config.toml
n_layer = 9
d_model = 256
n_experts = 48
experts_per_token = 2
d_expert = 112
d_shared_expert = 192
activation = "geglu"
moe_layers = [0, 1, 2, 3, 4, 5, 6, 7, 8]
router_score = "sigmoid"
normalize_top_k = true
routed_scale = 1.0
balance_loss = 0.000201
balance_bias = true
router_logit_norm = 2.0
router_bias = true
init_std_router = 0.0388
lr_router = 0.000342
n_head = 4
n_kv_head = 2
head_dim = 64
vocab_size = 16384
norm = "layernorm"
norm_place = "pre"
norm_eps = 1e-05
positions = "rope"
rope_base = 500000.0
rope_fraction = 1.0
qk_norm = false
attn_scale = 0.125
tie_embeddings = true
parallel_block = false
init = "normal"
init_std_qkv = 0.0347
init_std_o = 0.0
init_std_up = 0.0347
init_std_down = 0.0
optimizer = "soap_variant"
lr = 0.00224
lr_mult_qkv = 0.7
beta1 = 0.95
beta2 = 0.98
lr_head = 0.0054
warmup_steps = 200
schedule = "wsd"
decay_fraction = 0.896
decay_shape = "linear"
final_lr_fraction = 0.0
batch_tokens = [32768, 65536]
seq_len = 1024
doc_mask = true
train_tokens = 325000000
steps = 6919
dataset = "wikipedia_en"
Below are experts of layer 5 (counted from 0) of a mixture-of-experts language model. Rows are named router (the router's row for the expert), gate (a neuron's input weights, with its number), up (a neuron's input weights, with its number) and show model dimensions 0-255. Each number is 500 + 40 x the weight over its row's rms, rounded and kept within 0 to 999. Numbers have three digits each.
Before each expert's rows: a language model's description of what the expert responds to. This comes from a sample of Wikipedia text that the model never trained on.

# expert 7
It responds to: Capitalized word-initial letters. Single capital letters or short capital pieces starting a split proper name, acronym or formula, often after a parenthesis, quote or pipe: S(uleiman), M(ersal), C_{28}.
router:466556507481560507497550539464486527504541465482413477463470423509463512512529541536466533519512443474429540502546540476478527536519533470529489486408412532526490521540480451509547484501507551527564496582534474487548498530458536497467568469482572547497484465502517438498529448542494528508533509523486488551554502521494454492528567498493550410450526473493387534509521441497533477437528478446477447432439510476542534521479511495574363500567544496500461445523475492505578473531414501576495485504523408482505473485461557545506456468482518520486497499446538439466492519520503537461492539425531476528550488470479494451508537475525520468448467437522489477449471426403557456448434501472540494534455464521530463525510506524438511503561492578543478532409487502477576496502558512
gate0:532481510474434496505487591451543539500516499545479517515538429512469552495524526513514547583602466440534519452524522464533503542520513451518412532465542474478510521483511533498501480449453517548524499554535451540512543497467461484504563477479519429466520512510458502457563459485447541487522529518600518507522518427445543536442463474500553530439506448533485545438474492607538437554517471427518519504537452454426530472557479526524415520523528530494501456583531532489534436530457514467454476508549519458505486581464455546520482462457492485493534485515516465407572514517535517514477447481455506514470520530453414497480469514506514417548550458399464574467483440486590512475441573545487525545442492530425485575486508504502527514519550513565485512468480443513511504482515471
up0:512467560534547460487501476493521471438492487473520575501465481423531439496418542448456487483422568518478521473479469508461555499496544491475531541582513494556538376544483507460488499502514542487434520519589502540486463523563558459499482442455541510479523550505549496493481530512544519505490543480477541491478442463535532436462469574509436508393510474526450484536483467529576450488529502600475448508514534492476483579461505473511558461521411454490475561544502482401556507541532462512563521494466490458507476458544483468515465517471503554549479415506488415525504479495480460472498479578514499540511501533518521513493505422432503435531529504513509481452462535542582540601567460538480510516514512532558479566503466440520538461541454487500468529502524430556494553527542465

# expert 12
It responds to: Surname pieces and hyphens. Hyphens inside compound or romanized names and the surname pieces after them, e.g. Bai Xiao-Ying, Gómez-Navarro, McC, Sch, DiBenedetto.
router:528479550546584468476514419568533540524499578493548553483504447532498512560487538466481444533423451501452466493524475588483501532400479569497513414501494468436490539507561540486537418519540383512522484533576491550500555468494508454508500559483462402432501528485555461411532439450537433491486458497466492554474501538489534571438500508516535505478564492527502495517438438527523495465402453451536495509492454508438549501482451503492521486482602530463564507504568453547484459503456502543533554507529500471527470513463524475605506467448472512439562507503503500457466568456546443523497529463482555498517531504499465480508492519534496527526496502512520484500558451516451563433528475531485463502554529479501479453513557489439506512561555533487494509468486504435559498469536490
gate0:504479514477563534506544515445525509489502575468462464565527520460478585541481551505549492525430499512527505414495507487501381502514554546508516497461481522511536558509532559568453529475455537379423488429483446466428515473516436524489488428501444466513582489522447437564493459482492499496533440419405549488459548513480528483545479414473494553532541437529463530540524508501491558556452523468483466452468358523538503497489446447482492460494574545500530484510490450456490540499424455505496537466491476532531502495521444416481466505531559522486451490464473535511467576491527431541501509470494518485492486508502447493570483529504525483496497494525489476564521460545568522497477450424571504450525489467444449490472478503490557530483502480510552480502544535485577541523532487
up0:519574495538442537493459503558536489499397473504509517498465450470414464473478504501525452451571489467464496566507536490531540466522424451481479521506539484545505411425488527439518502500443449543513526487468494470589518540540526497471515488492551517522495463496422525463524567473473501477510595499492474591502498453507481514446506543531513579532511460501554535439534503463485545512561526550525541462532598509480468541398543547544476501520471447576494530404480546549523541548574503476530499583470476450507435497460501497477595526565472441502501475532524457535478440512490512487501457560440522485506511513437472513519489494500549586460461520455523512516468543453536478521519505452412558531534523603537523466467515499502420490429493491476483506452493475537452482495557531

# expert 39
It responds to: Mid-word scientific suffixes. Interior and final pieces of technical or foreign words, mostly taxonomy and biochemistry: Caryoph-yll-ales, plesi-omorph-ic, spher-ical, Malay-alam.
router:436463578439536495473425479472454557532451494505491525536434499510569527506431528523507551528503538506534520473474466533555492493472465543551494541575477519484477530489495511477546459445514453422510532507437539417529546456460520560613518531479473520495491487537460516489459547572430508504512463470412462451538488517458477503488454472514562551494391570499561433494455501430472536492485568439617466523540482454480574455503556469549520498547547542453471562532489531467514466486456558502512543528497482486505501511403474451552485511566519511496483461511482508532524482563530487396477543454492520507470514539552428478476496531485495556463463545520554510552502522450514496604469472534538496519433529552513503508519459565510558510502461530487463531452472493475518510559518456
gate0:459523490494517558556533522442507519449522463490419555529524483468469529487426498432514496466516549530505465471495516580431488502472511458543481509538498517520430468442520500468502467497493468429546507549427523470528506457505547541547522463504530589480459497510507494511472499548533525459489415472460471493512485498488474492554495464437465545532478549464526449455427557489540513577506563537486525508579636483475555465508566524545453463574485560553558600500553508479516435533463501484507508567515501512565538477503494489530429508502526474484429556513497487629535491531526508527435549490475472447481504529539549482525529484458466489589536536518506510503507441563499531542535512594553492501495562557516526562537484538446490541565529481508552423458444517491486522481510577
up0:492504512438412492528497470403511530501553516477441557570525497434491473487453443453526468473567579529496455488517481605405577499469441505505477484463442484520471513522543512475501497568582469520542487579443506486501506483397523531523502520484544634539481501497586470507469496531517521440507424471439498464478520517502470504558512473489472554440547492520471460471490540517512530445442588510537497513572543474550508525491559542547475468561501525534551506511478520468517427521474462524527531511506492536467498547497516569563471491508524483518520535527458470562518483537571546483502520500485486509532536495509514478543589530431450485585514522524449510518462476523507525571466544511515488498519570541548474574467470458517570573470592533487523488422496518475528480564524517

# expert 46
It responds to: Indefinite articles and numerals. Articles and quantity words opening a noun phrase, especially a, an, one, two, several, some, any, often after is or as.
router:485466504513420512553428519549446550434457551510535471444508548523582454547503521566451509504459521582503493491487503554524446511573543474517481521454542527501527485497570508518487505521485479506489472554492550458528546532543496554516476508561474531492498523532556435502516551466537507517457490541572487505521497486511547509477477524483539514504437539510519495472482422572489500414489465514499460558474458419549464478492534499476489513585501539459515553509527542545549468535470536495532571452512487476507495564419550570473418456505460486551471506506521539511536462518411493479530476528435526519416514614600485477417410417532503551448461482467523518556483451455483544534579455459447557509506522454488485509492581517433480552520487549522521523422479518495463506500526447
gate0:533468524526451540538524484524435511528476438536499497545460476484527576508500485528496527492546469440534522560541529483549481449562482500538507400463469445486484517521505516512481585473518489536577472526526551484563521494503397481464465445499562497452496471502505477499495553545510537531459533422495553513527447551536489483524500472490519563433487521553428511442504482522433454488531470508443438565483560497499516456508570493533528491420552526430552424572510541495408427536495535483529480485475550486489402503406534518497504484543542431560479516420545546538557537539493537570479477452460444503501498505581490487454424472492487493490428472502492472575503601521491475532581490484529502503468528452494492470473540525471488515453550494517507509408499487458571506547546486
up0:469499475528524542478459493573501477514485530514521448544516495543466447523470538533463526518469498484543571471472494502509490431475521487453477547521523514534464478473517491537447483523466496491500541506471465539476395583537531494562466569514543569501509508494526501513488427463522472475467517489475478478534529483490507457473562548420492458466549510488505436468503487447444495455509459533419505435555455448459513541540528465520479529564468454505532576490545482453493525509486494468416532549488555485583489488540522471495506509526573552519591485555521494435448474403523462467479561515449513585580496551419531493528541517586443489513543519456500467491501500507466523517445456482494416474559446476600463491521519464577594530483431459460485496447462487633467450468516511

# expert 16
It responds to: Biography and sentence closers. Closing parenthesis after birth dates, sentence-final periods, and words like own, less, original in running prose.
router:491532448366520527452473548493544479632484551395553527481448461505503499520454526473495476517472488568435478523439449454493529570484497513566500513565494558494519475455488490474522495489492510495480491470516491476503499513554576483467475554498448542599461488507455537494555545482569511537468581560481464520516471465544540487514432500513487539521490540501441486505484517414543480484488495527540464444551533445498440493465445499458524524568428484473433538485452521477490486508541507449407485518468502534488493516500507481547501517467338539487548517537509492528494464543495439514507464544496549533498434477461503554486541580499513490502514491435567502498547461448541512531462491499478452494413496453493477462517470412519532395502529525505426558526466509465534504459506511
gate0:511510498498538448525490456485537534516529467493462517613491511538531503586451609505487495519533525475507566465482510502488549495542593503474493511583476475552527461546476551523572479492479435408486466476587496478522466538500527463508532433511482501499548504532593493569477542504458507512456532490553494526507496553557506491498431492550465485546518459473550473477503534410524488543535500533499587506436487539517505518508534485572420496426536548578463511393575525539510490464428452469431521471492498468447619498521571503481471538515497515530531522427531523532465490468502548467447515512451454546474529443598472575469501451518521542465540475485479537557469424470467484455455446484541488529511574508502457517471555503467489511474460510507461541487485488533527549500492456
up0:461483543572419483461529520498505493559550471486446451484472493492482477490462412516474476450442485497491535472529454511529549461534501520366514440474467410525453465482562491469458503487518505540504535475521516489502508546487501555503517476529577552462533428515486452486562527533490480607521424559551549509493500485429538441557466502431525530544467491434554515466515508489468509561453533471434530499468584485488448575456460514522530482630578522544503420486527522540513427493516508523485481452497536468501387534515488513495551502486520487508534474670518467468464521519463481455521544433548517517477503509432486500505506466480523528440554509510463528480559518503440524510523550502548464480506476534460461462473471468556492538487505489495484528467555512519509540574495494

# expert 8
It responds to: Sentence ends and headings. Periods, closing quotes and parentheses ending sentences, plus heading markers (==, ===), line breaks after them, and the word out.
router:549558485420486539514456506511500455527582538486520550566453490484585468555474542453502501525523546506503501513457513543562421498501491465529430527526536580465500451486492467472468449514536502472508514483529491500507468532534452432514486515434413514574475605477517501519537507503567532479513578569428489478518456528513496467511474564528527512477490520428494485449445517481482525448549522434566512492511509553546435468474531501480487520586430539462478440491500468483498514540392429536471478544482408519550508525561528473544464410463498534480538541493470479552497474496597419474479532511472569562523495453464491513507519498531511454491523523458544545521495469432476506533423565489524484527474551511562497423530472454467489426499435501516446506509465519504490508466594565
gate1:409525515535492524552567477539536486485457580499500535476567501536527481531513505481491494452480456541542529500467458567461469541523511527549500462556470528471517500487489468494495525465503444556481517449437468517525456506502461540459475482499525503470412536520465479572517482479461523522514503498610543438475489490529497486455491432431495504554532525494447410473509477506571471541518459477381473576483523511463549492562513471518490463462464501474519519510528534540475464515519526552547491471533424508496506503493588461467468469523538479393475469503561518498453468588544548463433530487527484461490492498438462477430599493545486545512571485551498517574467470607552482553524594480524448540553480417589499494415506541500510478495491477501539458491479512580546429516485508
up1:517469501408444446550429490431476558469474503516532472538454516466516555470606533451535503566499461503437489522506559460469517496535561486516504488473553521562495505528549550528508509500607533511548478531498521511500540469512532543472477399530488452551508464561516519498464547509588510400508548573456522472536536498442483426430442539511469506477509502473497448509523535585511520457618549506568522489453506491472464549537488539520528474531472537524511480477486591524525562513497485472400555479488523571493466541462479563480450521491474473528538517496516554512511468494474455458460557449457522540507603472497568469516450471475495475480475531480480536528487514456520460557443520472486511524498465525442528428477547496439496491527435496552481509478435430473497462405474519

# expert 42
It responds to: Definite article and possessives. Determiners before a noun phrase, mostly the after prepositions like of, in, to, plus his, its, their, her, and possessive 's.
router:543467496478465444513581492445550528525494508484463462440451458426482481443550524533490533502491553456518474430540525551519548432477517455521523491520492457612507489543527505426584502496525454574539501491463519518502527504443482485489537546472496512491475501481468498565607507446534507504509490492477453615448462527504468507477495549483503518438476525512479431505473523552475464473462508544462463410488478628549484532472530497496536549514533528478564494484477519484467527590437477502468473507478442513485507484517434603469518528518547493518465482536495443480447477520518584518538567499541606535479548502549486514514558478579542410454489502464489517525441456531497546504518482579574431502533470566526471555458449427489528503454479500546525463492483538495543446462486519
gate0:519474516455527487590559494461510471559496479557558454513513497470489509497495445407520574500456497461467512542547553545498403475488581503517523452479415505530581509456523456425569460496526478546497497526492480532534505485501449495558527512517564493520583530524457517457561419509554498494476514426489577453488451492573496479461545500528496544489467470495547555468393491500531428450474521456522494517529529548487478539501469545547509463554512541521562503527473486502519481475493590502555529502465465483438501504562490563530612453501434483528458464434478450535434499424468583509493489539500488563551526492523471429560466469491477517494490501494493547483473471475521453496569583570491464469511500521454527529497462554476498533511521427529471440514505452435467566480484563
up0:419537501525480503529490471472518499449543515444528475419488542538519527481500555537435439535426568469549486497449511531487562502521516467486498524571521432480500505500482512436464523456464540490467509494553458485454522549467506467412476421481468532496502429497453508518556535446494560559481504564489476532416502515454502455522518488562442515503501547488611465561525498434491499494558515455504465548483477456476511459512534482533472521516458546495427511459438522565420495488550469571498499510457475611579493543458485493469486481475534563481570520524471439500498509533491453545493525511506570515534491628517512503467532572487545525547495474453443465537523560446459422495399524456462515456525436491468533459489570527528516467499482552537439520502531490567546478501517440

# expert 35
It responds to: Table cell separators. Pipe characters separating table cells, especially after numbers or names, plus markdown header rows like |---|---|---|.
router:453544505455450434580481485518491428521500516485557579475471501460551464503491539472487544514491539436528478502474471482552510559486579525556432561539419544587619474444553506479576450428544493555429512414564464479495536513518514529485518502486527486636506488484438470487563474533502524550449540581490439513485470460494569503504468482536505438506487427516492548539492531455469509501492469471531503480531517459516454453482493431486452497513468515519462475506511463526454428534485534512454508510427506490484521539523495514571504515536419520504518472406496483438397495531528464539559469459540536523516429516529474505504536555536471560498480560450494547539467542463510487565465513521556508487482513496541524499502508511509527481473521402502525522531542446429482485426522526
gate0:567488478436535459466515572470500437466506562535450499587498491411476547521460567482481557414469561446479492536550566451512528537553486484497507491497514459608525467490479510427562524455474527526461456453561488509445545493548516482532569498540529457583540517536515535553519520507555505490457556504593479431595503457438515512502546498516431495521516461552515509533471452556517478484533522577535498583455483462502537486494512473533490526557530456453497555517521478512528534475537469430503509437500569502518480455440492500531541501537539466494543495501501527508484462516486560465537504431524594506554479536412416423476509476470554511526490459531464518471486485543558546597495528477527507498507485518437502488479449561504511457541495498441530472548589451517490512473496444
up0:565504488459495407381495538477453402530431450545540543517441531512455548489536500494484489466415426551503447544554548543522608529545558490484500502498473536493478536538503450435457541508479405464457509538504479502480478491511482464453534545500587466555521570493496526518508504546524494501489528544499477513522569506440420531535525501581526442475599564493523495498501506511466476465527518564526507508515499504503440426498496444562472573564515493499477494505508506432524528459511436445490513466575479462518574495517524517545499489555497445475479483446517480567495463508474507499516519518528549485507517515499506468452348522560478483524500461390485459493493527521552493535477502531503508565576523500522477543484445478552521478499524475521529493512501557498424444456430497